{
  "num_hidden_layers": 11,
  "hidden_size": 256,
  "n_experts": 12,
  "experts_per_token": 2,
  "d_expert": 224,
  "d_shared_expert": 0,
  "hidden_act": "swiglu",
  "moe_layers": [1, 2, 3, 4, 5, 6, 7, 8, 9, 10],
  "router_score": "sigmoid",
  "normalize_top_k": true,
  "routed_scale": 1.0,
  "balance_loss": 0.000298,
  "balance_bias": true,
  "init_std_router": 0.0255,
  "lr_router": 0.000749,
  "vocab_size": 8192,
  "norm": "rmsnorm",
  "norm_eps": 1e-05,
  "tie_word_embeddings": false,
  "optimizer": "adam_hyperball",
  "learning_rate": 0.0058,
  "beta1": 0.9,
  "batch_tokens": [65536, 131072, 196608],
  "max_seq_len": 1024,
  "train_tokens": 424800000,
  "max_steps": 3612,
  "dataset": "wikipedia_en"
}
Below are experts of layer 8 (counted from 0) of a mixture-of-experts language model. Rows are named gate (a neuron's input weights, with its number), up (a neuron's input weights, with its number), down (a neuron's output weights, with its number) and show model dimensions 0-255. Each number is 128 + 24 x the weight over its row's rms, rounded and kept within 0 to 255. Numbers have three digits each.
Before each expert's rows: "comes before" lists some tokens at least twice as common just after its tokens as in all text. This comes from a sample of Wikipedia text that the model never trained on. Tokens count by the router's weight.

# expert 9
comes before: "1", "2", "9", " of", "8", "ing"
gate0:124110120166118165095125100098090141113101122149140130148075042140147136143144127090120098128090107144162164138119111142146148141119113177111153085082142128134179172131140132118122135148150124143085106135155146149146132160150100129114109089092109109143187138095143091118137137141116124156102101111128107156127133139128098144105103078116128129159115120115145113154151148105122117113128099096115100154146084138133134135114116132116086094119107134119105127131181127094156100139137135112127064107128095158158144110175124097102104138112074169131129131146101121130114105182143143125121087117168146125119099153135121131098163148133136093165139113104126135136087133117107094163134149161096143090127096124106115099126146161095099165127124126122149140102141109087145094102152125
up0:134113136137150154132163127104142145161110169093153134139120129123151106151119158120148167098112103132191118107145119139123167112117140164135087114104124066134115143144116148118178124125133099136137109170149148183161108142109156153114098119116112143115119154129091115122094151176102168080113095138164114096139104090142151183149110156104126138182160135116139127122143121100158156139121093117140080134149070148123152107127116124094155137111084085109141106106133126152156105109142099127137071126117142102150086146132153127128128114137115133165176160111130169112158146150079133169146173122123141128146081161136142180117143113136146118113087121117118102146091093144119096097154123142129125119139103125118137146118130162128119145108148172092149148117139134115132128142172151
down0:097101153118102133129136156174101104099158134128083104113145136088108171157145111097149169133136111137157131164115165148117129102127110092189118109144121189121099151144131155169130141161156132135127126101199140112154124110131126088134096076133153125163094104109125080125159140138123105090088131141110116090126084132107104140139126117111146145113156137100157143116102130130118099108121143175122128142103088125158121142135129130133106135154094145137114133135114088156130078137121123152139116146180129099139120119081156099075135139147130139138152131149116142079156168150157115169135139147140170130142139172108140128174133085158135126127102108102146157138099101134159152135131132131143136125146150122131131100139145152120154177074100114131111150119196133136137151100099130

# expert 6
comes before: "0", "1", "2", "3", "5", "4"
gate0:118126137115172136151154136146156143119135177134141114143134096151131126154105191194118104111123158128160136124152153130105130132143119119080120100121169106137121173128136110075123134120126137134129143143091123119120134106128144146098145097117111114129136084133143112136170145115123144116138159113093091135115164100144151110101143138170128098136120117130099159099134128113176139186143126147097125124108157151145114157107093122130124065163157118099148149146153096116130114124118123123143114124170132106100157133158110160087122122108137130105123089154179092147143136143090140158155116102160139152133137139127092208155124119121165151116111114172093139112104165050138165120132128128113136116147074160147154102114111120175142138112129102149161151161145134097108134108146174
up0:084120132132114114134137140125109150089128119136080124112169155131094134116137099117106135127128102153116137169082137132138126099088143154169103135112135117129114116115139089147132103119117062123109147171184136132137115122127110106136070135110149125100133173125161155123098127135111101127143112082148135171094141139136144137141143156150108149101160153130184076136102128126128126087143159169146181086093096099126114118137128132110106175110100103191113107132084149106118112080135144104102136124127138135166117105094126125159151152138128101121120164124115171140084137113159085162130099155092111104142122149164135093103124084133097104115119159123133142129145116142196115116131136146130121102119177127090119110162120117140130145148086153142114139105131107158099132134081128
down0:133118128104118124160120120114130139131101114116163112136111142132176121094165152124148165122169110098148127162119123118128141108121153103185103108111121127136124105152139144101168134098118069154125120121133153133110115144175116157127115115094120166110124152182107172104134124083144116138163113131141130149125144108090108116146087145130120120168144162121147137132179093100066123139130127126099108085147132088149121163161126144167087116159136097127152107128121153133152135150153144113115159137117161101111066075121158149129099146127108112135128163112119151112139104117104142154091142135130105118167124120123126150115109137113124129144125147102141142146140125075136162136155144152158149134168147065130100085181111147139071167188129124162144102122107124147160133087151165

# expert 1
comes before: " ", "\n", "-", "|", " —", " +"
gate0:172124128149125129156168126129129125112131138148117138161137149156115161176183130125103120133137158161169141136175086101136133125114147116139128177148122127129142146119165094121114145118139126169080121123122107165112118179195144128129150149128099110109111138155135130172129106092124166143117120142117104110090123088119139141126099117159114135135136133135098098140121114106208116130084093119066071115137155119094118107108150149131094147123147131152121138099142130118109114113098184075102109125124126138076126123137165141102149168124106142128115106146123088140112123118135137104161173176177120124100135179106115158090109162136097118128120135122102104132138099124160114157110104161121157087125159120123104120138127134139143138117110082149174132123138095102145093115122162
up0:109126121131157074113120147171112096098109083155134112094111105097152148127121116091118125137148160124116147150130149139083148145113135164127097168159141166133062108154138091089129123083119141142113136135150134102105115143150151159147158129106107144124144149117114184169155086132115162130117107121122071165147103113122132142120154112090137135089098164139138102102126128071169133123153140129112113122105126154110139132168142089116090162071130116176145144144160135075106101130118098124141095126172123133117085134137129107099131140122171075087133066139119091146117130098137132125180178162102149141139125144118147116156126142133143100139153127140138120129100133138108103149088109128127128142112127110071139121104145124136119113118111144132143121092151143152155107095109104
down0:147118124119157084130082142151141109151140140115124146176128137097083129127123146145130138084162152148132155105134098136118140133150086125092131166120110142150129145127150127105085121124109119126109120108082134139049140072121119125096124152111121142118128158148158100108111138135148151124158086141152085112140138104109135122097130147146144147144146150103128153153116124120122124144128145121129131140101092154168147166130122121074084179134061132121085134097159139117137099121140106120133105117091124150104129116164099127114140145110137105140091135137162121097139169129114119135177135124150168148102118152151150088077146133141144143104128113144096127160190127169135133133128119075112138117148154099134145127116097139147215126125112140067097113116121115078135125141122180

# expert 8
comes before: "\n", " The", " He", " he", " In", "s"
gate0:140156088137104129159170164124110140138142125192143122130090075117140068097137137133138140133105115071058148132122122134109159132122141166106176162167140098150164134111134087138055110132110146139118182100116118101191146095126115124133101139107201144159143165134129154130111124140137120092146162159167103125146130121122109139095118108086171106105166156177141131113116117107107102146166102118122158143122131122121106125121174083084160119125150121136124114180139107104107114122115142153148125138117138137139133149126134124114119111108104123137128145130121123142127137110144117109156105137099144125130138156108124084082108118116122134132118161082111114118122149140109140145147128084101112140140171174130138108116162143148108122127173151118101142129129156138130081152148101
up0:111135155123140159135096133083177138131149121068152132132133094166132126147173108150095120094151106174115116138145149120162176130142125125136106158138149117106099112142116173159147121156113170131125151102143131092144114109093140115133108133095149132106128103083149161108181123085090148094159145097076185156105123112151144076136111137101127144115138120129142107173138119142118099092105131110105129125128121148110166132180146153133129162148133089115148151128139130097121138149127107126110149080137148114181186142118094152123124136118142123127134107156123175145123111149156153127113137078102119109112178134140110146112103112107109179116134134114152148099147109137093142096151163103137129133116102155132131130150156146107118152161125126168162191134160109144116150089145109
down0:133095110122115109102113081125104090072125085117109108149133096113103125093137135082140099154182123115168135117124158120150081136131131090101137129144119123135097141084145099128114149117139103119133117155122139143171144115142139146122115107119161087101133152101109146136070131123156127143187107155135135103147155124109132166112125144154159176123118116135146136099115147147112140134141109161100168186120151157125147124136122150122144154113078090114122107117144146168148110139181130157129119149135129084130152133102106151186133136123111061088133133107125142110123152165153100127129079152139112110145145128104122067140160147070097127139104094162152124111107130136142145134099107121120107136155099139150137128156123146114136128129179079166180100105117149106121106108145144

# expert 0
comes before: " to", " in", " the", " a", " as", " by"
gate0:147168114117120049135159105127152139107150133135133130148160118130108111150139157122146157100127152157185137161118120122139102086144122142141110127116140077126127136174137132150131122154141156157160111127124182125098141144146135139146098112149138116092114142152147181152111124072107158134091119171096127173105175131110120118134065095170149090169123143128136101126137159116177160134132080117124130106131151145150126061126112136150130126153171162143165129154077170159156108126132120125114108119109150125161110161146108099131096133128094124116115178124123116097167148126127162114122075116132141154145119138109122158181169153125153126145085092128170127132078121109150125123119118126121112139129138147134114138118153120133129116095121167117135128110103122145139102167125092
up0:098105128120109159150123102107113139141106151107131180124130126127156172126108158111150095115123115120128103123183116148150130129167131135117146105101151133122113166146150149099153098117106168118134121122141059119143143109136169131115186154077126102139137120097118067127136128131137146121120129116171115083134147113120097126138181145113120142117110099148085134164089117141124130161150112155087134141140160156092127151106156121122148147143109097106095157129166111143116107158121122157131117153123121147137140108149094133085080129113140137124128104139141090111105120170159101091103150148111138158104176131171134113117085098116082140096125139100112159107145129155129141066131145141161110147119076102120135108206140117118125123156156107121146130164138098141114193132139140
down0:150139105137125126112135137146085116134138130131146157106110093115099109120108119109143169132178158135127116127108154158138094066118082146107113108076113088101146127119120110138106159131156139107148140112162165099173116092169165113152118188097096101119160140168145107136140149147162166174117134150095126117127100122110110126145159077115139135096122113170150134136131143124139152149113150118144058119134197143102088118174109148160095110147140135145143154128138121151137122172138098123126141122126134124153122137125139167143121122112150125168132142141122088170101119141151131127112141106162124123131121123095132143098113107131152163078145172125130137136100182114156147118131114104140085117098156116129142104133156145140144196106115127117146144156096163097072119121102139

# expert 5
comes before: ",", " of", ".", " and", " in", " ("
gate0:145121167114144079129164098109115131111114169179083152165100115153142102166117151156152118132204141127139137103109163161096148136171113078162147136147102139096083122152117125147116140150161135173136123160116140115151140110133124109138079106097114145074126120149116180164151172102128092086150117113126197141140133121124148158141167114131116134114145120116111116155106115150111156137137089169172139142090097116146145123177077097148105124148138115135134169172107137118155128111180127136145111145113137124131136098139119086121116110136132073115131112133093143115147121138102121136089138143125136149112118138118116129140112117155113116117140083145129137143098146110133092123083099141120131128095102102105091167112124140115109145109093123103119108148121113159167106154114103
up0:098166091135125138164146149115117129148129128099116146114159184092112123101132108105144094076109124149117164150137133101150136120150124148108140142123133153175127121108123139104158096096106130154117147103131130119115094150123166138126166142152143077126130155131153148123106144138116125150098095185139082100145122105088085104126116104150137136161121130129146180119170150107125099095130087120150110102175089113154149130119133146114131117113112128181111139096110113136111097152137091081085149150147120109131130144145146138138138117157095125114101124116123114117084126130140134199145089133105105131114121113099149091117111140128146086167105143145144142086098126096067167118174156141166155126098146158111118111069132153124106117099177126148130091165101104133153114137123128
down0:138143159122144120116135114150124160106124159116172105140133155136137129137179129143095120122142132158162172137200134129068119096147110070162143105131118124138156127145094129146148168118121131136147145110136152096100173142140159145119106096118115117101100181142131089139149119138135123102145096142082158138157132200096138117137122136149113113099098098137151103149118094113118121109143168150129139139193150156143106118163126107146128119108119132138104151111140136163128145158107155101104095100165129141139156125117153105151115132157124091113073129137067131143128174152127162120140138108091138139118134146123087095141107141149133128130169174153091134094117115111132161118099141150149105129045113104155140123115128139141076145139112160131097109109141151149123116088124130